config.yaml
n_layer: 11
d_model: 256
n_experts: 64
experts_per_token: 4
d_expert: 160
d_shared_expert: 0
activation: "clamped_swiglu"
moe_layers: [2, 3, 4, 5, 6, 7, 8, 9, 10]
router_score: "softmax"
normalize_top_k: false
routed_scale: 1.0
balance_loss: 0.00483
balance_bias: false
router_z_loss: 0.001
init_std_router: 0.0126
lr_router: 0.000399
vocab_size: 16384
norm: "rmsnorm"
norm_eps: 1e-05
tie_embeddings: true
optimizer: "muon_variant"
lr: 0.0039
beta1: 0.95
batch_tokens: 65536
seq_len: 2048
train_tokens: 484600000
steps: 7395
dataset: "wikipedia_en"
Below are experts of layer 4 (counted from 0) of a mixture-of-experts language model. Rows are named gate (a neuron's input weights, with its number), up (a neuron's input weights, with its number) and show model dimensions 0-255. Each number is 50 + 15 x the weight over its row's rms, rounded and kept within 0 to 99.
Before each expert's rows: a language model's description of what the expert responds to. This comes from a sample of Wikipedia text that the model never trained on.

# expert 38
Description: Opening quote marks, parentheses and apostrophes, especially quotes after a colon or as, and song titles in track listings.
gate0:44 32 41 50 70 24 65 51 33 58 44 10 77 75 39 31 31 88 68 57 50 59 50 34 68 61 55 63 40 51 35 42 47 56 59 71 50 49 62 48 61 57 36 65 83 46 54 60 48 46 26 49 47 39 46 23 77 39 44 47 35 49 51 34 69 34 54 57 28 81 67 57 25 42 45 45 50 74 55 45 20 56 65 57 37 34 47 58 53 51 59 50 61 39 47 61 93 33 45 46 68 46 47 38 92 57 43 55 31 41 13 30 26 48 60 26 54 54 70 54 13 50 40 54 61 51 45 53 52 44 41 58 44 54 72 43 68 49 53 39 40 55 46 45 50 55 54 63 07 47 49 22 49 38 84 41 53 64 50 34 34 52 55 46 32 66 54 45 34 48 46 25 49 74 53 79 43 38 30 40 47 72 51 48 50 72 44 60 30 67 63 42 48 87 41 66 16 46 77 63 63 60 52 77 59 23 53 64 44 37 54 67 49 54 49 58 52 45 72 56 19 67 56 18 39 56 53 71 37 37 64 16 40 56 26 40 67 55 49 57 52 63 68 54 50 25 48 56 44 69 43 49 66 45 32 55
up0:61 40 44 60 56 25 62 40 26 44 45 29 74 78 34 46 56 82 65 53 57 73 61 34 54 57 68 68 38 46 57 49 61 63 66 52 52 53 57 54 48 57 42 79 72 38 45 50 73 53 27 58 48 29 42 66 64 51 25 64 50 48 35 53 62 52 51 42 43 75 56 36 35 40 38 43 73 67 35 44 22 34 65 61 56 43 56 40 55 29 57 43 19 63 47 78 55 33 45 51 84 39 37 25 71 43 51 41 58 59 26 23 00 45 38 09 60 71 74 42 27 39 44 53 60 59 37 59 57 53 53 53 55 87 48 34 59 49 62 27 58 68 43 34 47 43 39 71 28 41 55 36 53 66 62 38 56 38 34 39 53 57 31 42 53 67 52 51 43 60 55 29 30 35 42 31 43 35 21 52 37 37 49 39 39 45 48 70 50 90 66 62 39 72 50 68 29 54 63 56 71 51 80 49 79 46 53 69 20 44 64 49 64 64 55 56 62 39 57 48 23 56 47 38 44 66 60 59 48 25 51 27 36 74 32 31 61 65 51 69 65 59 58 40 62 48 62 64 30 93 75 47 56 49 38 45
gate1:28 55 34 53 52 47 75 45 45 54 54 50 58 59 34 52 24 41 54 65 35 73 55 73 14 55 58 47 24 50 73 66 77 53 51 18 72 38 59 44 57 40 92 35 60 30 58 36 51 66 67 52 50 54 39 45 57 84 25 27 55 47 72 49 58 70 46 66 33 40 58 37 54 53 52 68 44 33 49 71 38 61 65 43 36 54 40 57 51 39 38 40 60 45 26 61 59 52 38 67 27 30 53 46 54 29 47 46 34 71 37 39 56 66 56 47 99 53 56 58 68 53 62 66 37 52 40 44 47 39 47 21 57 48 32 43 38 29 47 47 76 31 44 52 68 57 22 52 27 44 63 61 48 63 36 74 47 66 64 88 47 28 71 49 42 27 47 57 29 64 49 56 73 56 51 48 63 42 79 55 45 36 67 32 85 77 43 63 45 36 26 28 48 50 48 12 35 62 68 56 47 52 66 82 44 44 56 52 52 34 54 65 47 47 44 56 50 77 38 48 50 45 59 40 42 45 33 34 38 53 41 49 30 45 45 52 68 18 38 77 63 43 39 59 61 59 10 59 43 36 58 81 45 63 80 65
up1:35 45 49 27 50 33 66 37 43 38 53 27 54 65 51 31 28 33 40 70 43 64 79 73 34 49 57 62 30 30 56 60 65 67 16 29 69 62 68 54 36 36 79 33 48 55 70 18 53 82 59 67 34 52 50 25 55 70 51 27 70 63 59 29 48 67 47 69 34 46 49 35 58 35 49 65 39 50 41 66 71 39 71 39 60 50 29 39 60 55 53 46 61 47 42 53 73 61 41 55 41 41 38 64 57 38 56 47 65 51 46 59 52 52 39 55 79 54 50 74 54 49 82 60 30 43 31 52 39 27 41 42 74 49 49 56 63 33 42 55 75 31 50 41 73 45 45 63 30 44 59 61 50 75 30 42 54 59 61 83 43 22 62 56 63 23 80 43 40 64 35 40 57 45 71 49 69 52 49 51 61 40 79 49 91 71 41 88 47 36 44 26 50 50 67 50 35 57 70 41 53 58 56 64 52 25 36 68 50 60 52 46 57 71 51 64 31 57 43 71 59 58 62 66 32 60 39 27 37 57 36 61 40 36 45 41 61 08 35 68 71 39 51 51 49 39 22 53 41 36 70 53 69 41 89 72
gate2:50 64 37 27 47 52 57 51 40 63 64 22 69 70 65 44 50 58 55 19 64 47 54 48 70 77 84 53 26 57 68 39 36 59 47 64 46 37 78 51 54 67 56 49 37 66 57 50 34 00 81 60 32 73 36 52 49 43 51 51 67 56 54 58 69 61 65 17 46 67 38 50 37 37 63 43 47 32 58 55 40 60 64 75 43 59 49 63 40 68 69 32 71 77 33 48 41 44 64 41 42 43 50 29 60 38 63 27 54 30 36 44 35 67 56 18 34 79 38 46 56 46 62 56 60 52 32 41 42 58 31 34 59 66 54 41 48 73 42 42 37 69 63 61 55 72 38 66 70 38 80 32 40 79 51 69 48 35 50 51 48 57 59 42 47 08 64 33 51 47 47 50 31 50 45 42 41 40 35 36 71 53 49 39 62 42 33 58 48 44 67 45 53 73 25 61 45 75 54 73 33 49 70 50 59 43 77 34 06 43 47 41 64 40 37 91 84 48 79 33 47 53 46 35 52 42 51 61 58 65 50 62 65 07 41 53 40 77 33 51 44 66 59 61 50 46 61 24 55 47 45 60 61 65 54 45
up2:57 55 22 34 33 56 59 48 38 89 49 31 52 55 55 55 53 67 51 57 55 47 45 49 68 60 76 35 28 61 43 12 62 68 40 60 53 35 59 34 41 55 61 46 50 61 62 31 46 11 74 61 35 78 49 53 59 55 46 56 86 38 44 60 70 66 66 31 73 57 42 49 43 36 41 77 46 55 55 58 51 44 90 81 47 56 50 79 48 56 61 58 28 58 30 70 39 57 61 50 46 33 67 26 65 11 63 48 56 31 28 54 39 57 63 35 34 79 49 33 52 55 75 72 64 59 38 49 63 55 12 56 59 64 52 64 45 51 55 36 39 48 62 78 43 36 38 71 57 40 68 30 41 62 35 70 43 57 56 78 34 42 55 23 52 14 61 63 41 64 43 70 60 49 62 66 31 25 37 45 45 49 40 38 54 52 58 45 43 52 54 49 26 69 31 35 54 56 42 50 43 78 44 58 66 42 74 47 22 50 48 41 60 62 43 73 91 49 45 37 30 44 58 49 54 58 44 48 45 58 53 63 57 18 63 46 47 61 48 48 18 73 67 45 68 34 70 20 47 71 49 56 51 65 79 58
gate3:84 19 14 76 70 69 46 34 29 38 66 34 63 47 60 90 17 41 46 71 46 49 54 55 54 41 23 67 46 44 40 44 38 59 51 62 57 46 27 52 45 25 37 34 60 50 58 37 45 39 30 48 53 02 63 17 48 68 46 40 47 33 69 35 59 38 41 58 51 43 55 57 64 62 87 42 74 45 34 74 45 40 65 49 53 31 26 45 33 58 53 68 65 40 49 19 57 72 72 30 60 73 52 29 81 60 56 49 39 42 34 55 60 57 50 46 59 63 61 60 35 47 42 40 38 62 33 32 63 44 58 49 39 51 26 30 53 44 65 50 20 40 52 57 63 60 71 65 36 54 41 84 44 37 80 51 45 46 55 49 70 53 56 34 61 68 29 45 34 72 43 57 36 56 78 59 51 64 62 07 49 77 38 53 69 63 62 35 31 54 38 70 56 59 52 51 45 58 36 34 66 10 48 51 46 50 35 51 56 54 46 44 59 43 35 53 54 33 70 38 64 61 32 48 43 53 31 58 61 32 42 47 50 45 60 53 51 49 52 41 60 53 28 72 64 36 92 49 74 62 52 50 37 55 33 73
up3:67 18 27 58 53 45 57 16 31 36 59 45 55 55 43 57 32 50 44 74 32 60 66 42 58 48 39 48 65 58 22 59 35 43 37 56 41 48 21 67 49 56 36 62 62 55 36 56 38 53 47 63 62 54 44 09 47 76 45 34 35 39 72 22 66 53 16 51 49 61 53 63 48 48 64 48 71 35 30 74 50 66 52 40 42 48 46 60 30 53 43 60 52 42 41 28 67 72 60 32 66 47 67 32 66 58 66 29 55 38 45 51 46 71 59 46 90 75 49 58 63 26 55 54 52 74 37 21 36 37 39 57 22 59 68 53 58 44 61 47 37 38 62 61 79 68 56 50 29 52 49 70 50 39 58 58 54 62 48 49 62 38 49 33 46 63 28 48 44 67 34 36 54 73 84 74 58 63 54 21 56 76 56 75 72 63 67 43 19 42 38 63 50 16 72 42 27 66 38 36 49 57 40 49 51 39 49 60 68 57 63 48 45 56 48 34 55 43 65 34 77 52 32 29 28 61 13 60 55 30 42 39 47 53 58 52 37 44 64 43 59 89 24 73 60 25 75 69 53 72 59 46 34 66 33 67
gate4:37 33 66 51 60 60 50 55 49 54 59 52 32 65 43 39 64 70 68 28 56 61 39 65 55 55 27 37 56 88 64 67 21 27 56 58 43 51 60 14 41 75 43 52 63 67 65 33 43 46 34 39 76 67 57 25 32 30 47 54 27 17 61 33 48 39 71 52 53 42 33 36 49 60 50 42 39 75 39 70 65 56 59 52 46 41 25 21 37 41 61 45 64 53 42 63 51 58 59 44 61 60 33 87 44 27 62 42 42 53 60 33 44 48 58 59 29 75 52 74 47 47 47 67 62 36 71 58 51 36 56 39 33 63 33 36 26 61 61 48 76 49 70 63 60 50 30 44 79 58 48 39 51 30 58 32 55 51 59 97 45 53 63 47 70 84 54 65 40 38 51 35 44 44 54 58 59 32 38 32 56 29 46 46 66 41 67 66 85 55 32 30 64 53 49 56 49 92 67 32 53 54 41 44 40 49 58 66 54 61 20 15 52 49 30 50 18 50 57 50 30 29 58 89 62 31 38 54 28 59 31 76 49 47 29 38 39 60 54 52 18 53 73 52 60 49 57 69 55 46 51 60 34 62 45 59
up4:47 60 49 54 71 60 36 43 39 48 63 69 26 54 42 49 44 79 39 33 56 85 60 85 68 32 56 46 42 77 62 63 34 46 54 59 43 57 45 25 73 49 60 20 47 55 57 47 44 27 42 30 63 71 59 19 73 51 51 49 64 30 75 27 76 46 49 52 43 35 38 42 43 34 58 45 46 84 52 57 47 50 34 35 22 34 29 37 34 20 54 36 62 43 33 82 47 64 51 67 58 57 26 64 30 45 76 47 33 46 65 50 72 17 58 48 33 37 54 77 54 41 54 68 68 43 77 34 63 43 55 43 54 53 53 49 35 35 61 73 57 68 61 62 61 47 33 56 75 59 43 50 62 25 31 48 82 47 48 70 39 31 53 52 71 99 65 32 23 32 62 48 48 48 55 52 47 61 37 51 74 57 41 54 63 43 67 65 75 74 32 22 55 46 54 53 35 72 68 29 56 52 55 69 41 55 42 53 50 19 31 30 47 50 46 49 40 44 75 61 35 30 48 41 58 46 45 29 31 68 44 64 56 48 38 43 66 64 41 47 35 54 64 32 36 65 65 68 48 67 56 35 37 30 57 51
gate5:32 60 39 37 14 44 56 38 44 44 37 52 51 90 79 43 52 72 81 56 80 40 51 61 39 53 30 54 39 33 68 56 52 49 39 42 66 75 71 54 62 58 60 36 42 34 44 62 57 22 38 73 27 60 46 47 47 71 58 55 73 38 35 34 34 37 51 21 44 33 48 49 59 56 71 42 49 53 46 44 32 70 46 19 52 79 78 51 27 54 32 41 43 44 53 21 64 42 66 27 58 71 49 49 75 58 43 18 49 50 45 49 56 29 36 57 42 64 65 64 70 36 45 60 47 52 43 60 63 63 31 72 38 68 53 60 72 47 64 65 51 51 57 58 41 60 60 41 55 39 24 42 38 15 73 63 38 58 32 48 42 65 25 35 52 74 52 70 58 21 57 57 64 49 34 44 21 68 48 62 58 48 35 61 19 53 47 47 31 44 53 40 21 05 63 37 44 72 32 41 57 47 40 24 55 51 49 77 59 45 63 55 68 24 99 27 53 37 58 48 76 32 46 43 70 39 54 75 58 67 57 25 49 38 42 61 57 58 27 59 32 35 37 59 59 46 50 41 58 49 40 36 50 48 46 50
up5:57 51 61 50 31 56 60 54 48 53 38 35 52 46 53 54 23 47 68 50 64 50 37 43 47 37 46 66 76 51 43 45 22 49 50 39 65 64 54 69 45 51 61 36 48 37 63 41 53 30 60 57 41 28 38 49 77 68 56 35 58 61 56 58 33 63 75 49 55 33 51 41 50 30 73 51 63 44 38 30 37 49 42 46 20 44 70 60 36 50 63 39 58 59 60 13 21 99 43 60 44 75 56 57 39 50 51 56 82 60 82 52 58 41 37 48 35 56 67 58 41 38 71 49 69 53 59 43 49 81 20 34 63 46 69 48 55 43 45 47 74 49 38 38 55 53 36 32 19 47 53 45 47 29 59 90 36 41 26 66 35 16 17 40 44 51 50 72 64 66 44 62 52 47 33 52 36 36 76 36 63 31 40 12 44 68 09 59 64 50 47 27 75 34 39 38 71 43 45 74 62 57 46 57 59 47 29 64 55 55 75 36 48 56 54 43 41 43 61 74 51 47 41 24 31 07 59 55 64 48 40 40 50 52 49 58 56 11 50 77 41 12 44 48 47 59 61 37 71 59 46 48 56 35 48 78
gate6:46 47 47 50 35 51 52 41 34 38 14 40 47 42 21 63 66 32 46 65 66 72 41 61 59 50 54 40 64 69 47 41 70 31 62 26 51 58 63 51 36 64 48 59 52 44 77 10 40 35 47 18 69 52 54 63 47 24 48 73 49 51 54 68 35 45 64 53 29 60 56 40 29 52 45 63 60 53 62 48 44 57 25 65 28 78 60 32 59 44 36 63 58 73 25 65 44 46 24 51 37 50 62 61 49 47 51 48 47 61 27 37 66 72 44 63 58 38 60 39 69 38 30 63 64 58 48 45 60 40 42 84 43 57 27 65 52 80 35 36 42 43 72 86 45 45 63 35 50 48 45 57 53 60 64 54 64 30 69 45 48 53 57 35 16 46 43 21 76 63 60 68 62 42 70 48 38 44 56 99 23 46 43 45 57 68 38 32 13 33 50 63 70 41 52 43 74 48 52 72 37 76 24 34 37 55 28 47 80 39 37 22 29 48 53 36 41 37 23 60 50 36 43 55 68 43 39 55 64 25 48 29 65 66 58 35 51 25 39 46 35 56 45 81 54 67 48 58 34 35 58 45 41 50 68 77
up6:52 39 38 74 45 41 71 36 69 58 24 56 50 30 46 44 42 47 37 49 30 67 45 38 44 45 35 42 71 50 40 54 63 24 63 43 65 23 71 70 70 56 68 52 66 41 80 11 46 40 37 23 53 48 41 51 39 46 53 77 57 38 59 60 32 39 77 59 58 63 60 46 36 68 74 57 48 64 53 38 49 71 50 60 39 42 37 32 92 53 15 53 54 50 34 58 37 61 38 68 41 64 53 59 46 73 53 55 69 61 22 47 52 65 40 61 56 50 76 38 52 36 21 78 58 76 39 61 72 42 46 71 49 64 21 63 48 68 41 28 61 48 56 89 35 34 80 38 76 60 28 49 66 76 78 57 68 53 55 43 45 44 51 54 23 49 36 36 39 62 83 41 41 66 59 73 38 46 52 77 26 56 49 58 56 46 55 40 32 52 22 54 56 58 59 54 62 54 55 75 39 63 26 58 37 48 46 33 70 57 34 29 10 71 35 40 37 48 40 65 48 35 38 65 46 42 48 62 79 47 17 29 37 34 41 33 31 35 45 54 31 38 50 71 52 40 47 52 39 44 53 55 61 61 61 60
gate7:56 40 66 12 23 37 55 67 69 74 47 65 33 55 35 51 17 47 47 43 49 40 36 47 44 46 40 45 39 21 66 58 52 38 44 45 43 43 47 48 60 48 52 34 78 44 61 35 57 27 47 42 55 62 50 35 29 45 37 64 74 67 34 57 58 64 51 56 56 72 59 52 55 38 39 47 45 36 58 64 46 49 46 43 41 36 52 65 68 71 56 73 42 68 24 28 28 21 34 47 21 51 25 70 17 61 44 29 63 48 33 41 46 53 52 57 56 38 51 46 64 37 40 52 45 41 44 59 52 65 41 00 37 41 71 64 77 59 24 40 43 41 26 56 48 30 62 40 57 78 72 32 76 52 67 58 82 52 48 53 37 54 64 81 61 55 47 63 41 79 66 65 46 40 43 44 56 36 38 53 36 48 53 49 53 26 28 55 29 48 58 62 58 30 45 31 81 49 52 59 43 56 44 35 65 30 36 52 38 80 52 52 24 23 44 52 43 44 42 74 44 37 82 43 57 69 47 83 65 69 57 38 39 54 32 37 53 32 62 78 72 35 38 86 78 60 63 34 33 49 32 35 22 60 48 44
up7:54 64 68 16 29 34 39 21 68 36 41 59 46 54 18 50 40 31 55 58 45 29 55 70 53 20 53 49 40 43 49 55 40 64 66 52 52 51 67 61 36 65 12 56 60 39 30 47 72 41 52 52 57 52 48 23 17 27 36 76 34 57 44 58 47 60 44 49 37 50 40 76 41 27 42 52 35 29 68 76 47 41 38 54 54 30 34 31 35 73 72 70 52 39 27 34 52 48 45 65 62 39 14 44 32 51 34 21 31 36 46 54 50 60 43 37 61 52 44 34 43 19 37 62 33 39 57 41 46 85 63 39 42 38 55 74 69 61 26 63 36 68 38 27 30 73 41 53 69 56 59 40 74 54 39 39 59 31 60 54 44 37 64 62 37 52 56 41 35 49 43 55 58 49 70 34 60 34 20 54 48 46 43 35 54 34 35 54 40 58 50 49 58 30 50 61 43 37 63 68 58 36 43 38 64 32 31 12 57 70 40 53 18 10 61 47 45 55 56 71 53 80 69 40 66 79 32 60 55 40 76 30 40 64 42 51 44 68 55 32 61 55 37 80 53 58 87 35 46 55 62 49 26 52 51 39
gate8:54 59 54 37 55 39 25 69 35 15 15 37 21 51 39 26 36 53 69 48 40 34 30 29 77 07 63 00 57 27 73 69 58 36 53 43 41 63 46 33 71 94 40 49 34 00 55 29 54 40 53 41 60 08 49 42 70 36 57 33 49 61 45 19 53 45 56 65 46 46 70 49 73 45 64 21 41 65 38 47 66 47 51 26 38 33 51 46 48 55 52 55 54 59 53 58 76 37 54 35 59 60 55 67 37 61 21 54 53 66 57 77 62 55 31 64 40 46 49 60 39 24 48 60 59 51 29 53 58 46 52 53 55 69 48 45 50 55 33 54 48 40 48 48 57 37 65 58 54 59 59 73 51 54 53 90 38 60 70 58 73 54 49 31 36 42 50 42 67 57 52 53 40 31 73 47 57 75 62 54 44 50 21 79 49 33 53 41 55 50 35 51 81 65 46 55 34 30 72 51 76 36 27 64 70 73 59 36 31 43 53 52 55 51 59 53 27 43 62 59 44 47 53 50 53 40 61 53 46 54 43 35 57 58 41 72 59 20 60 33 59 39 44 52 59 56 50 45 45 52 38 19 23 49 36 47
up8:57 56 45 42 44 54 36 48 36 38 41 52 34 57 42 38 50 44 45 40 44 45 56 33 54 33 59 19 41 08 93 62 59 51 63 37 55 44 56 47 53 92 75 47 27 14 24 41 67 38 54 43 62 11 47 13 49 24 47 34 57 49 52 33 33 51 62 63 27 83 60 38 48 62 23 33 48 56 52 53 52 63 61 35 28 20 53 49 49 47 39 39 45 44 67 55 77 51 65 56 37 60 52 67 57 75 28 63 68 63 53 51 60 59 35 57 45 63 16 83 67 37 44 51 49 61 41 38 66 51 50 45 56 61 54 33 41 31 61 54 32 46 45 67 72 41 73 44 32 66 76 63 53 68 38 54 44 56 50 44 56 52 71 32 63 65 25 47 69 50 30 49 55 43 67 62 38 77 58 28 74 41 19 44 70 59 44 49 34 44 58 29 49 55 68 77 43 44 91 47 39 41 32 73 27 37 83 54 30 45 27 73 73 55 39 50 40 58 63 55 47 56 42 48 62 65 58 49 34 60 24 55 50 68 60 74 77 44 38 34 38 68 41 47 56 30 46 46 45 44 50 32 53 55 24 50
gate9:48 51 36 46 59 49 59 41 44 36 15 73 58 54 44 45 31 30 28 61 73 71 42 75 28 40 61 77 53 47 41 59 43 65 45 39 75 42 68 57 39 54 72 26 61 52 45 57 36 47 31 37 42 19 59 52 52 30 63 70 36 48 39 44 29 61 48 63 51 65 24 59 49 22 61 40 33 58 48 63 38 06 55 40 28 62 37 47 39 58 41 63 15 45 24 49 33 42 38 42 40 23 33 51 53 58 33 66 58 51 33 48 46 42 62 39 47 25 57 61 36 38 46 31 52 66 70 31 79 26 63 15 58 75 58 37 52 37 53 60 37 46 50 59 47 42 26 37 66 34 66 40 52 11 41 59 65 48 34 56 66 39 33 47 32 44 57 62 45 47 57 57 25 51 57 55 33 72 77 72 41 60 64 38 43 30 17 48 53 32 56 81 38 33 63 68 76 59 45 73 71 53 28 69 62 68 29 17 54 68 76 48 58 33 54 66 34 24 30 53 62 54 46 51 75 38 53 57 53 19 64 29 65 59 63 43 52 59 46 50 63 45 46 55 38 45 76 44 56 35 36 49 85 57 48 56
up9:55 52 38 56 69 31 36 54 54 49 34 66 46 58 75 43 00 32 28 51 74 69 42 39 26 40 54 72 37 60 42 83 50 55 41 45 79 51 47 74 40 58 80 41 48 39 61 37 37 65 50 39 43 52 60 60 48 26 65 37 52 35 54 31 31 45 59 46 63 37 37 65 47 44 56 23 47 33 50 72 40 29 63 60 25 53 28 49 59 51 67 84 44 56 16 54 31 38 25 55 47 19 23 34 65 70 23 68 72 77 57 70 60 39 55 56 54 45 46 49 48 59 50 45 47 56 34 39 59 26 32 34 59 85 56 48 43 44 62 31 64 46 75 50 43 51 56 68 33 37 77 67 55 44 77 39 61 55 05 50 50 44 55 53 37 84 61 43 59 38 52 57 57 26 42 41 43 70 62 50 38 58 56 53 57 25 37 52 58 42 55 72 44 34 63 70 61 51 72 66 72 43 47 36 48 31 18 18 46 53 65 57 64 44 63 62 52 29 45 69 32 33 35 33 66 23 34 36 43 26 48 49 34 48 57 37 48 50 57 62 54 66 24 44 59 76 52 48 65 33 47 58 55 50 24 61
gate10:60 37 83 36 50 78 64 77 38 67 55 14 78 75 34 56 77 51 20 46 53 59 51 48 64 64 74 46 53 55 58 52 42 62 47 54 72 58 54 27 57 39 19 51 60 50 42 35 56 42 54 45 53 32 56 42 54 32 61 36 49 72 54 50 50 44 63 38 47 20 51 68 77 53 51 60 51 21 26 52 44 62 41 53 62 41 68 72 24 54 56 55 63 62 57 43 31 59 36 37 49 71 32 31 32 60 72 45 63 48 78 78 41 66 32 66 42 45 39 54 57 41 49 51 44 58 49 65 35 16 60 18 47 41 56 59 68 56 55 50 50 65 51 36 88 59 38 62 61 52 68 79 43 42 40 59 49 58 54 66 45 61 46 64 39 69 49 44 41 29 48 40 31 71 60 70 44 55 38 78 71 21 44 37 58 41 65 50 80 47 47 56 45 59 50 87 66 91 53 74 66 72 54 38 67 73 38 60 54 52 49 32 60 54 38 26 56 36 51 45 77 45 56 46 42 27 45 64 42 50 53 77 47 70 18 20 55 68 28 48 49 67 41 61 51 34 58 45 56 38 38 70 18 77 23 46
up10:75 39 89 43 61 66 23 48 42 45 42 22 50 74 51 49 58 40 30 49 59 59 36 57 58 43 61 67 69 38 60 59 36 60 61 67 64 45 38 49 37 57 34 48 42 53 49 51 59 43 53 38 74 53 35 41 71 31 77 54 42 68 37 35 45 38 46 53 56 23 30 69 40 70 58 40 53 46 42 42 50 61 36 42 46 53 66 60 41 66 58 35 56 51 43 60 50 77 19 40 45 60 32 36 52 64 57 39 61 59 68 85 34 65 39 48 20 30 37 41 64 63 39 26 82 52 43 44 39 11 66 33 51 62 52 76 65 47 42 37 65 57 51 54 58 67 31 51 79 41 62 71 61 38 45 62 44 62 56 56 61 59 46 37 41 55 52 37 27 17 25 22 57 77 68 59 65 60 31 70 76 26 27 53 49 47 49 43 76 47 64 53 56 57 59 72 54 76 43 95 54 53 49 38 52 45 13 58 50 37 53 29 61 30 43 33 49 53 38 62 40 47 62 50 42 21 34 65 44 52 44 81 65 53 57 39 36 27 44 24 41 48 62 49 74 55 40 50 40 17 50 87 10 63 34 60
gate11:52 29 64 43 57 44 48 27 60 63 42 42 78 49 70 72 30 23 39 52 55 52 51 43 35 30 75 43 35 24 48 38 69 41 68 24 63 65 57 57 63 22 66 39 40 07 65 42 25 77 78 67 28 45 65 67 33 49 50 43 57 83 80 42 70 58 52 36 49 66 11 48 48 16 81 52 69 37 84 71 33 56 49 50 33 52 67 44 66 43 81 51 49 51 46 51 39 44 30 65 53 58 49 41 49 64 53 42 36 57 47 60 40 44 40 59 63 48 09 51 56 66 75 21 63 45 44 48 59 38 54 53 56 62 26 60 53 37 19 40 49 59 55 32 57 56 48 35 43 33 53 27 31 32 60 39 61 36 59 48 51 65 36 43 65 58 64 45 48 41 54 47 58 27 34 48 62 48 66 50 64 51 67 51 50 41 58 57 56 30 47 50 36 53 53 55 46 86 76 56 53 53 70 50 83 39 46 50 53 71 30 53 30 27 37 78 32 30 30 73 41 27 54 47 73 44 49 55 58 55 43 61 72 54 64 50 36 29 87 42 29 50 40 75 54 55 50 44 24 33 46 40 77 45 38 43
up11:48 43 45 35 34 48 46 19 59 46 30 60 67 41 44 57 33 48 30 46 57 64 51 62 31 33 48 74 41 57 42 52 70 48 49 48 37 67 57 65 83 61 53 36 41 11 77 59 28 58 67 39 90 57 81 70 70 47 47 51 49 38 62 62 85 58 45 51 47 62 18 43 57 47 58 45 62 62 50 40 10 48 50 49 36 43 34 26 57 33 65 87 26 49 56 49 54 49 64 83 40 71 34 36 49 46 29 48 25 74 46 36 13 57 57 41 59 59 40 41 61 75 52 53 32 43 31 40 48 39 64 81 54 84 09 62 57 48 46 66 60 41 39 37 46 88 61 43 60 32 32 37 60 55 46 51 48 40 35 23 41 41 61 35 29 53 50 59 56 43 52 73 42 55 51 31 89 77 51 65 41 54 71 48 39 47 57 72 71 50 57 41 57 43 43 44 54 62 42 44 69 39 56 55 68 57 42 54 26 54 39 69 22 41 44 70 50 45 33 52 43 28 41 41 53 83 44 55 47 71 40 48 46 49 63 43 32 35 52 51 53 35 82 67 51 57 33 39 43 45 69 76 65 63 72 63
gate12:53 56 44 18 79 61 38 56 56 60 72 51 58 44 43 46 41 65 36 58 42 61 35 61 48 26 33 51 28 30 38 64 60 18 55 44 61 65 48 54 60 50 51 65 63 44 64 51 42 72 37 54 44 66 52 64 86 50 42 41 51 32 62 42 62 24 29 27 48 66 52 35 50 67 64 87 45 46 53 53 13 29 50 56 44 54 66 63 77 44 56 44 63 50 58 75 68 52 53 77 35 14 24 29 67 53 43 37 70 56 17 40 25 50 39 43 57 63 26 42 31 74 33 52 40 67 22 41 79 43 63 61 51 27 35 57 51 33 43 31 43 31 55 49 45 57 65 71 35 66 60 54 24 23 51 53 41 54 43 47 36 47 56 42 46 55 38 54 59 44 56 59 42 53 66 48 62 30 29 59 63 25 43 54 46 29 37 46 53 34 36 54 54 71 39 44 70 64 43 70 68 57 66 68 36 40 28 47 46 56 47 87 47 40 36 55 64 28 39 39 64 72 35 20 22 50 24 43 31 83 54 61 82 43 78 35 72 29 50 18 40 48 25 55 52 66 47 40 51 29 45 55 30 32 46 65
up12:40 58 49 43 75 51 44 60 62 54 67 62 49 36 49 45 34 47 42 68 34 58 43 65 31 40 47 59 22 39 77 52 60 22 70 09 68 51 54 56 51 71 37 60 48 33 63 43 52 68 45 58 60 52 49 51 92 45 53 56 51 58 76 64 70 48 57 45 36 61 63 25 71 53 33 81 44 45 52 57 26 38 53 43 34 69 51 47 83 17 48 56 45 52 43 75 49 52 63 62 21 36 48 22 73 32 47 48 69 53 19 41 38 52 54 29 41 67 30 49 33 70 52 49 26 50 53 53 58 44 91 43 38 53 49 30 46 22 52 33 43 23 72 35 52 68 50 51 51 39 56 65 18 09 30 40 55 58 27 52 60 52 38 70 53 72 51 39 54 58 37 39 38 33 73 27 40 45 37 51 49 36 52 56 41 41 46 62 48 44 29 65 62 53 48 20 49 51 57 67 72 65 70 74 24 41 19 15 62 55 45 61 41 27 51 56 66 19 28 46 50 62 51 50 46 31 38 38 54 75 71 75 61 62 78 41 65 34 56 34 52 53 59 31 65 59 67 53 67 58 51 65 29 32 50 41